Experts of a small language model: width 512, 614M tokens.
Below are experts of layer 3 (counted from 0) of a mixture-of-experts language model. Rows are named router (the router's row for the expert), up (a neuron's input weights, with its number), down (a neuron's output weights, with its number) and show model dimensions 0-127. Each number is 128 + 24 x the weight over its row's rms, rounded and kept within 0 to 255. Numbers have three digits each.
Before each expert's rows: "raises" lists some tokens whose logits its average output raises strongly, later layers aside. This comes from a sample of Wikipedia text that the model never trained on.

# expert 2
raises: "th", "°", " years", "-year", " days", "a"
router:140076128167158123124098121153111141081137152166111146160120123136092096168118120105153123128104127120129097121125100101103133116122171127097153148077102138136157139145101118092125142126133153170101146125069102139102121090136150136149164110117183135134074151167131135145118127139121134086124144113147161124155131110092137133125102162155163095058104155135157104138159132175096133130143
up7:143160171148140110121137111127144154114147130148157108170124092130145125151136110133135138120152093100103165085152143137141132110104107115121105126078124142136127101129161089094134099106106096118104152112141122135118135140074126131094115151106135121097167143131119112112133152148119143114106117175148145131196151169107171136121151139119097109132121134142142118130155136138172112138175
down7:134157140156141135158144154133121158142087134092150107123136075148198080145144131119130123180140151139042155164125187131163122137108152140102081083137145117150136155136125106109128137104119146132107118101149122090118149150138139111127118146103105126174131110113104098102088138117127123095126115128145136106108148119134137174160129146120165115148160096119124123155142139145127159124138
up8:164134138144167138135152109150125158117159119154120127171119107141159133151153098128121110136151146172107101111158105142136161120120148147160135105083123101116145147176151161129124096145146123154132156121137123126159175114113145124107129081101168142141096144124127130101133156134118132118098127137157134091178108122138098150146173113172157092147122160117131131095132127133129141119173
down8:166170111151109111074114087142143134117151132147138113112098141104128134151153145132149144098144182089132124140145130100151148144149120156124185109134107154144133146165136140126088112158140168107122123137126100146165185108099147095096155101102111138094114106122128095134135110110109155100070106111142149080144106109125113151105134123134099109151107132153142145089132138150127148108122
up9:109111097200169102182081124116125105065136154143099089147134125202133105125140109115178116148141141109123109097096108120083119121154149144134116141122124110165142096128086130139100169109125143123087136123107117148102137091115121153138144101141145131151114131136127131147139119117149095153153129165177121120140125141145182166141112125140124134113151127134084090135138099127146111129161
down9:162152163119116121134121131110175134119123160154127113138137096130120148153131084055141129164097118110098078165149122122138136131124109116127184102132138088119113092135123104128109115157134129108132143116104134146114107110164154134152106115136127186115151109156121128049154109155148138144148141127150111122135141119114154103172091118119132153136110100128093115099119123136106106097122
up10:113127097155125130143103096142122126092112161153103112143138146147197128105127126170120160086115144104167124113168131127149137118166129127101177127147148126112153127116184096158118102121113101118123177163099187126144161121106127126137134130161136126126150131115082092098125132099126139153143131091137126093108074141136129161113135102134111091135089118179138088117106153171119108107158
down10:105123112080139136124112143114135139122147128104097138110158118138166097156124129136144163111123135108119127113066140120120127163114104138147148114162139124134112149113168190095119149179114121144140137133157081144124113148162153156150142131133145151132119159161145113110128131160195145173119113136077114068112117131173070083149102116157127113110184140110090122099094156125119120098133
up11:132123138145149104120114138119104103086143113157133127105114122160098177140135114096120094084112115133159127109131152107098133140110183125154136152125176095141144093129126131122134113114152096120146168146130125111087106123077126132130130169120118118133116134168109102074151152127145154094137159102130142100141110124155139155092113140109112099131101128125141138128161143120128160131159
down11:123109143077121118159136129149101104124115088132119148119126123139166141142115147191096116146109128107172067132114150145144161109174152112146085138170101124099135086153148105184149130132071135183143092165157103118103118124132098111128140163124134172172135076130154134139142133157140091131144149139114166059103142151132107152126148132136101161109088130141120136176119115136109101149116
up12:146095121113165143122119157164159119108109102139137160153097162126118148185170102128096151132142159155131175155080171099145141126094101163075126133129126124113141131128102103122120152089077118101117131131156163148187113153139152121142106119112105141099163141161150159127092110156133116138135116142127102094136156129156172128103136114169162108136159116134099154148148120143117114124143
down12:137141140138128123128127117119144153103124084130148115126172151147108169152176106123130110155116139093138131127115162167165084127122109126144131105129118149146101069070126101130146136129128147119099115125118131128108138100120088103114166138128158091104140117117123147131075108103122129143136166173124106150122156110084109119145149094124132128161151138150097160183143141133130127140137
up13:123108105126129164124107110112127137089120135118099084161167117162136147141104093147156129161130125160177145125099117117115095145135124111138128118103127119170153124126127095142117103136127129172078151116133131119151128126093161127131122113126138082127145149158131130090148105147149160114089154132149172147106143101101126152086152133163107123137115074165122141120153154150105144128129
down13:131128130159087122145174141161077131134153116135104187134137123143128089149139143094127146106147125145160132126159126125099099138152102098156126147145159124103109101132129154167119137117138132111133136151096121101108114112100132121157134122122101151125161131172173144091179168108110089170138153161113142125153148113134132122163119151134105113161161153087177108106150141108129084112098
up14:131118136149146095103114138135116149122142143139159161156113145149151124111159119157127175109142085153134159123144120137150144156091120139152117193126145146127116122122137125122084124100100136123086121123127120157151131097184130117087108136146138148082135132102104128096141165116162101130142148088135083125188131120216113123112142100122137122127139110177100088153146126119164149104143
down14:133144126175150131150105128076158091173114161119189098149089119156140121122128102123109121115124118123097140118142158116173098107117160140162146154084098131111146145137123139144132129120118144171094125118152166105142150180143112152148111122110165128137150141130090089109107146100146159133118110135126090157110089158125094134161144127109087083132146121138099141158164165127153137184143

# expert 7
raises: " In", " However", " They", " It", " While", " These"
router:171072128144150123121085117152140167086143161144136126162152138149102109160177088119183133157099112112166124110135126102159153157114137121128162170110099144136165102115109123099131134108104121167105147121098120121121141078102153132153129122127170140118054105157125115119097126168107150099153138080151165116152121110109131160116115115147158091111145146133148110153169150199142140139167
up0:136131111165150085139135163150135147121108089138093160154130143148151088146127138131134160134156114132192085137130146093088103135138125122090085173156109100114120115132093112133142113120156145129129188118117153081132170140135108095087171109132141134112135150128068145112128103111147157121112146156158101167149113143145135153113103123130169071088091151105092125106157141104103144093124
down0:097124150171146084177098112173122131173124131150127129121141109121160118092149108153109134152163124139131165084137127064182140143105103179073099188124121106170145156128161130137103121140162101104081104133089123120091146129107116091093104100144122135122157133147084150112070128121096138121126128168125068129096120164116124136123094145146131126089107106119111130131115145149141116129143
up1:116106135152127173120101128149093164109082136139133150144122143123095115164124152159170181118109181126124112141127153129119148120120115117074159163149178161162136108136146111157127121135122169163130125123118140103159162156114122127111122097168160122090100153132120154114139133102103177091108123092141104150143153171136110142120096087111145143127153129129147128156146148130146159151159
down1:162103123137140120195108133080125151093146132139144153117096141130120148158139117102184131124095159119125077176131090155166122107129100111135149131114113136152132121128151115152154097108129097133125134151129132167125136156085134121148132128130133124135118096145129102151114128131163176152094126128135120096105099115191129111175131168110141102138124129124139138123118146110118144143107
up2:119131184165110131140131119126104153124101073139139144164118142149186146113122148113130148105130159137142101139158084128124130103089158103157154098073141119139089114122131093098109113126119143169104132111118130132154126090129085144111127136114103148119144129138089145128135084112108106133136146140116113123152122152141165145155138126135117132141092121110057123191190128118176147118128
down2:148124131151125108086119142153127143156129124098125177112139132161082118164161132127131124138150173085103116070148103113103129131145091134141155160136098131116152158143167147120167122106151143164116197158150104093096137118133120137172121114146143151107141105158105105126111082124177083114124136116156122164122138171146151137161142117130143138127121131168136110121083127111096090137120
up3:156090071139139075088091132145121138108111128153103126153139093142111133123131114132115160131117109106119132146115175108145130153101105164108169132102144137156152138136127117126135094131153128146081122112113139174092151114090117163170123126130160131158109138131133135088111121144085138155148120127170104105147144161094128156114126120094146137167119095104125076161139145123116161142137
down3:134080106107129147109125099153122139130189123179139135114138136145115096110174132138129126139133132129137064135121178093120144132153118096148162093130144114161115102104183115141117135107147127120103104149129117129156104097140139113113121097112104136150160139101131129149166136135143142116182137083115146172083119146138126127103145150097155156147149134137129119128168103165141116109144
up4:147128119163151162130108127144106160093130161184175096185147127107129100140118148131143118116107114135156137136101146127110136138103109118119125135120108114158155131140134108131103113071148133159105122109089128154151157120116114134118109134176160101125144156099101139154143096128126151106105146134144099151129138158174163136139145161125147120100111100135095109114124126086117158099148
down4:124124113171138134156102146114084139145116146130161142113140148097161115119120107119129069137132131141138164112142138060119107115122119131101127126157122140106124123134135133094095103155145151142089158099162117118145114106100105149126127144104152117104135141165116139146138199120136119121125123161132126138140140173124133144131133148109138103121148109130092161159113140128094145098106
up5:076137102112199134134061144207111121104140122140129162163128146181139114167098145126105109083127127163119147073131167125104143127148139119100134105116156138138135130116132155118113100105165094133127166134137129166150101179124104131134144139152151122092130144147091123136130111127113096131134164143137105133136124145118144139121118160162154093129161129129128101122118149081131136144158
down5:157121139125124111151147105089146141119120110122117127120108178131150155132123127146098114147116144156147163066095152100146118141139117146117156136141130140118119180154143093150094154139122127154089107132112199095146117130133135141123152122141143099105132065149099138118122144086109126128103107163144137142118099122107092123110091134129130162076134119129129117140110126129108164097132
up6:118140102124133128137096130154096128129121151143143106152151136202115091157152119131136115138120102130142108122130128105138125112133112131114141167128107127120159148108115140109138098128134126151077128159182148133106134140149129181088125143126131147109086142153111130111136106167136166118132131171152101134140090141147159178142151136147130101129113112127127112161161139109134130097126
down6:170152095102109124124097109153116134122140146146098110122141151149121150157087131132090110106090098116094148093128102103159082124145125160113143129153102142121130152137085133173159083123117114104109159156138141157141145129132097133131154149086117155119137131143129127097128118095117138140132083111111144138111124172155186138167122136130125118105100152155134099095102177111107135144134
up7:138141113127099108120141151165130141087116142136119106163121099082169117154152131118148114144114131116105136105139127133161146133099124140165129121111083136201092117144133118142112089151134140130117134139094127135163133105081138133150135106111147074127145183069074158112125091147112201132136146163156105127157149147126155114151096138139128088105118121110087103124106108128110060129108
down7:136132114144140130134099142139123119124158144107165155137115127156098107159167101086153132128130116146153137132100143102098137131094116134095172140116106135156160143136118168106163098127130116110124123145134139131110140125142127043126108131171155155137111140142103124135151133097131154106155120107125109078106084139116106164123175138119173092137191106159107134146077149131091146149133

# expert 0
raises: " the", " its", " his", " their", " a", " our"
router:084129098139158136136132145143128119106089140151096129133162137134108127155114140092143112092126096104196131129094115126105131140131092116105142156095126106121145149131098086136126136113115131148122158119131164159125124095053145136152135104134118066120134152137103132127108079127172102125120161119162168106140117172156145136128115094100135126158129140130135108086160117110163097138131
up0:134155115143144108132124153099114146118124139126124107129121060121147141166136137123153142096126103138133099169143134109159133163138151140161144128100114149140154127130137138121054134127138093124093132129141097096152112121111103132165155152124156133111099174123129130164143133133100130121135150100126155155185115135174122140115146173150122107107106100165112145091136145112161155126134
down0:116119158133189144126118108122109105121067162110150172115134106151105116154163140139142097104127133149120125113116160101175172190129117126118106125114141169136078172162134086143121128194119099139143121153137087155118126127115141150137179102095129161139089078133120137139136120138126141141131097099107103108100170139121076123104140166109100176141131122136135142153147118164121154122120
up1:143089154136149125147134086149135137098142104128124121134135108109146095121171089164115143134097152140115134165091138135106129132136136164073120144118140162138120139099131125107119101139141118135141122153120129126124183140147109132104081140113121075127157080128089160147138135106113124120148122149127145120118145152111137124110173121137125104116168125120129147116110149125147103117110
down1:125137106085126140122121150133119122139162146133161141060125137102145132122121115090122102170127149112115101174118149133160115148172151154124110131100100109112108089102148132128146094155095111138115133124111107120151157112172139169108069130154128169134101136143143146087132120132119123125124148151117136178092122141124159127121130105117143169131132123103144137120102137105144110119105
up2:120163134157139110133121141119116132107172143143141127144151134168156119099153150186142157134135146041102135076164115121162163074122142079162141160079158119110081105120184111149113102090100101122154153150145113144134111121120123123118127108148178119113105183129099141143163116135089123124148141093139123165104113141105140158170142145151144118098137129118126114108102117125126167075134
down2:097106128136122189109110119127134120144142143111101122136122148080163115148117147115088118141130109121104179145113108106124117056172126170127130138128104150119176163094176105123123115135137132161155170120144135116144109143149168127128129110149120128157154124119086106128129158124121130162189110107155165094144145178102160109154081102141095154109112097130109114143109138123145100163115
up3:089145105129134123117119080166137121125167095151169097109113175120158143164105139118154098109133100125178148134159155142143115117132184136114153120103096171125121112127146121149144085126110100107138151150123128141106154096105092079114135113107150101097166121147129159113129131107104118128148158111189160149131106155095116137155147101124111115056095117113117112126156135099128122140173
down3:091123134088125133126129115091147129124105116164135111135161130106125157117137125112085119177198151129185134126164086132143125116134126124120112140138190150114148173141152139141141131122108102138107137130179137187119108102137075137128095131101119107128106117132122104168124150150160095141116112142098144163115124140109158122084119104135110163133128129110097152146149112119116147113160
up4:135031131107113130107139106115110113097088141133146155149103150118097118164142142111131104128116150139140133148108164102137106146141131134131148166112130134148110110088105126097132164111169101146114143080081135127114114073119120165148137180113168123122094116151108127126098101116131173152137146167149150120162145108117119134119156147135125127139069137125092188170109118136137122136132
down4:114133140089112135123107102153108111110143141157125159138132098133146136105115134131145150149130134110123102133148112140090153136189100146142118122130112134112099142143106106117149101103163131165134154145097109138169104087144136109104129124164140120132127131151104129096120111073112101116154150144158130124113136131096092146149112141137134104124118140133115086102116139096104143158159
up5:144110098105126114136093143135136135107152130152142085115128141110111127224117162098152138168112097131119136159122132136103144149133136126145137154082090124156164135150156153099114112110145134107106119142122114117157132089120153092124126153107132103149105117128136092177131189131134150132141141135134100105131113125120108131110151137140087124106130108130113118152169116110128090144144
down5:157127098153101161102089140164134129193158087145105111128160132124111121148098086133135105146110129115133140155150161170099103132122135120149119111125146106137111104106168090128125150094133116126168109131137132155134125145130112089150156161148144125119120136120099110121120132103076134085127121131144102119119142118162109115131122132120142153163126094136114093126150110109143133160147
up6:169151121145142131140125109115110146136131174154166102180168113145171098111105110136142120145130116141126137128084148122117164137139127095132146171104093080096142169111159153117107114107145134146118148150136163127139116118130137117172106125137155146130155087094131122137121166112121141133155139092160117167101109130143134147126143100137144133113124108133167093108174133095118124091140
down6:096114125143148119101134124087112133183147145137128122169157169095140086144106096077185152121115118124121110141109132088135153150126131131116122130161156118142129119144117130164164137072096143141147102158129136170140081138106127070141137107151124126116086149102143128140128133139138133180092111104132113144077098137144098107154166159107137124152115111101147147125138152127113120157140
up7:146109141124130178142122084126119148111070142129121118159127125158117178091112110168142117126122209097103173153145132155105138151097100126090123155133105131125112055102101111139088145135107180122104105166124161127162154104135143090126117133150109133096110108118109101128153128099073136118127130128141095104167140075098141152122106106117129109153161159093094110115112169115099122131150
down7:066079139138136121130162148132087113073128166142113057154139111147149087097151133126152095126121069128121118146124139134146149159100131098156175136129116152148118160090155163161118125111102134136149119105118113101118140143156139118135159139113131110153080132157128135168165096142110136134143101158104166154134147135107112129100173132116151124126154142183099109102094148111135122105106